From a checkpoint of a small mixture-of-experts model trained on Wikipedia.
Size: 11 layers, 9.69M parameters.
Training: a variant of SOAP for the experts, 714M tokens.
Below are experts of layer 8 (counted from 0) of a mixture-of-experts language model. Rows are named router (the router's row for the expert) and show model dimensions 0-159. Each number is 500 + 25 x the weight over its row's rms, rounded and kept within 0 to 999. Numbers have three digits each.
After each expert's rows: "mostly gets" lists some tokens that are sent to it at least half of the time; "gets" lists some tokens that make up at least twice as much of what it gets as of all text. This comes from a sample of Wikipedia text that the model never trained on. Tokens count by the router's weight.

# expert 8
router:506541533498508500447524545524531492504516542534508505485544454512506487506521528491464485490453492451489509506528522501497483547498538486492523564533483515492521500525509520490472497468498457493456502501487479486502479483517491473475527488541498549480490457519503502480502524522547479499519495508466519514487525534503527469470500529518517470502444489520438503499528497498514487446468453511545479486534503527507534549506494481464500495518519499493469520534552485507506504502503500
mostly gets: " with", " for", " and", " to", " on", " from"
gets: ",", " of", " and", " to", " for", " in"

# expert 14
router:493504517510542482472472549528503487543480491526515497494526453508508516496517521490505515521463524449471503482515514472541483527524515527552555546537481477498498496540542484514515499472520505487468503552506479498490483483524499533466523464523504499509503517474502524479473461491504499465536495457474507476505498515510530534478484503497528496495501496511521518519476496498506498505457455543524511480502495539481481474592470507456472493527487522508473453466496488498468514507446502
mostly gets: "  ", " (", "\n ", "(", "_", "″"
gets: " |", " (", "|", ";", "-", ":"

# expert 1
router:548478494506498471506487523450486497555494496475528494485521479491486490492525561506454493477511490503458528474494547500543528511510509445523516548509499483536510504532506509521504482467524476496477494508527500484524499470536508466483504520516512516508519486504517523515493492506526485531468526484515526479480515482464530483496476558490527505475491456482492490558497456482528508489489536505535498470533504536470520517554471440465525477483524513496507487503524501533499505575478526
mostly gets: " 6", " 2", " 1", " 4", "7", " 0"
gets: " 1", " 0", " 2", "1", "0", " 3"

# expert 11
router:528535548489541456457487556502495520506494524521533462488516495509502498448506553449503451512488515483475506489512536541477500518473582481501505493510497498527451522524520523495509505503481491530486514535492502512516486490507512479479506492539496540477516466496475495457500500501491493492466501488478530477485470525479519468475478530496454500498462501504475514502502527484509492446506503520523462477517474517493557517514507532525482484521519472491514563526529493550478538525516491
mostly gets: " was", " is", " be", " had", " not", " are"
gets: " was", " is", " to", " were", " be", " a"

# expert 13
router:475537506470556507471514509502507531506497528454496493466522477506566484442509462462457480467477515509474524461476493475509487532503527488536499510506490490476485500496493506489513515491533512483497535492494475503478445501506495463528496512519531479520538466485513524468462499471543500496474530508500497523505526485494528468486489539489561513468488483498485501476558489487507497491509479512505488494531545488489548478502520558520534536515491521519513475533547445486508551491485488
mostly gets: " United", " co", " Ne", "ti", " Ti", " For"
gets: "'", "ti", "-", " United", "si", " inter"

# expert 3
router:557485473482508450467513564456507518481497525484485478456516515516491475482522466476483522492492499508512534507506519521524511488543518483515521555519471505508492538526506479523473491466484511501493532475506511473496475504504486478496494533530497494475526516488531513486497474534517466504490521478489502518512542508474483476488503547515494491522462496469497520506526505513552473490483472523532522464538524479523494514568500487460452500517534466517441470529532508527482516557461531
mostly gets: " \"", "In", " C", " K", " J", " E"
gets: ".", " in", " (", " \"", "–", " C"

# expert 6
router:500534450489496446498482469450500529520497508512530474441496492523527469504518485493480488480485472510452528475472489489518533473505554474525507538516486492494465499508501498479501487497474479485487512465553457516533491510507505505472526476534537519510552473524527502523487445520516518500452474488450519479498574515480545467526456548510513519504483480497501490508498490506525496482506479542544483494519489523489538508503481526520486484505505496501499469514538507504472484518550523
mostly gets: " The", " the", "The", " a", " an", " this"
gets: " the", " a", " The", "The", " an", " A"

# expert 4
router:514542507482501483490511520488536540525508493533521509467471463486484516523474514481480505529502501476507554521547496480518513548508514510500483529504499482547479479542496535479493482481497476496497454512511458463512483477508535511502489511498510534488475475505548510472504481492521493482480519464483542506464511502486517491482469541478476482552437524509438446520502495502494476453449491500528480477539523491491542515534484467482498471522501490509505490543493480502513545525435482
mostly gets: " John", " January", " June", " David", " April", " February"
gets: " |", "|", "-", ",", ";", ":"

# expert 0
router:535498528487495500518463502530508511580480532506520494455505460474510489452499495464473514505515435484477486500509559502502478498503506486501524527500511510485526482569484486474505491489520467467469465541522526473509526506506488485500512536569523508556523493471539539482486466524469492494537499470474501511490530505493488505457510540498456520505489463485453505522499478488531485455516522527471493475528495519517511499522487488482502508507520483518482497488505476542484487524486551
mostly gets: "%", "_", "=", "\\", "$", " km"
gets: "=", ".", "\n\n", ")", "%", " ="

# expert 7
router:484530505499501498482490530514525489511447522475517507479536479497538512478478519491460520474459459450482505495524504501519524505503540468485529503478539517499493527520512537506539439485519474475481513493518513520568479514509537482484528535510480540531485453540483445461534487519525483521497469468493530520479482530519496517469482517487519503484494457523517524541501497512511485459491507485533498496529479515509526528525501517478487480512495470493458552526543466493504489543482542
mostly gets: " South", " city", " States", " people", " family", " Kingdom"
gets: "s", " of", "es", ")", "ers", "e"

# expert 12
router:527517474462523506469483522470507521522510503495502496459532468535526494472530506482495524513514510451519559496483440504529513533495467509479504478510516449517526485534493539527525521507498491498479459470525481478481477482503482530495477469459556490507504493479487502504516492506509501452517476507446511499513513535496517499499503515490512478479480497481455524508530543501505502506488534514526494485497529452480539542561488519485472444559543509501481494547516517527489536498470533
mostly gets: "\n", "  ", "′", "°", " p", "″"
gets: "\n", "-", "  ", " |", "|", "\n\n"

# expert 10
router:490533480488522498483483498492498523496513550520531492474516482523527468499522487492487489495517459488446509518517475464515532499490549486504526528534470506526466470519499511470507471487498430477495488493525474493513519527525532501484531499541541529514533464525491490491508470474530521533467502488493524540523548525475507454481471529500476540475478477513485492555501494471495492475493504548523469525553473499497549494524509539491508481468527509477503541514530509536459501547530506
mostly gets: " their", " his", " its", " this", " first", " more"
gets: " the", " his", " a", "ing", "ed", " their"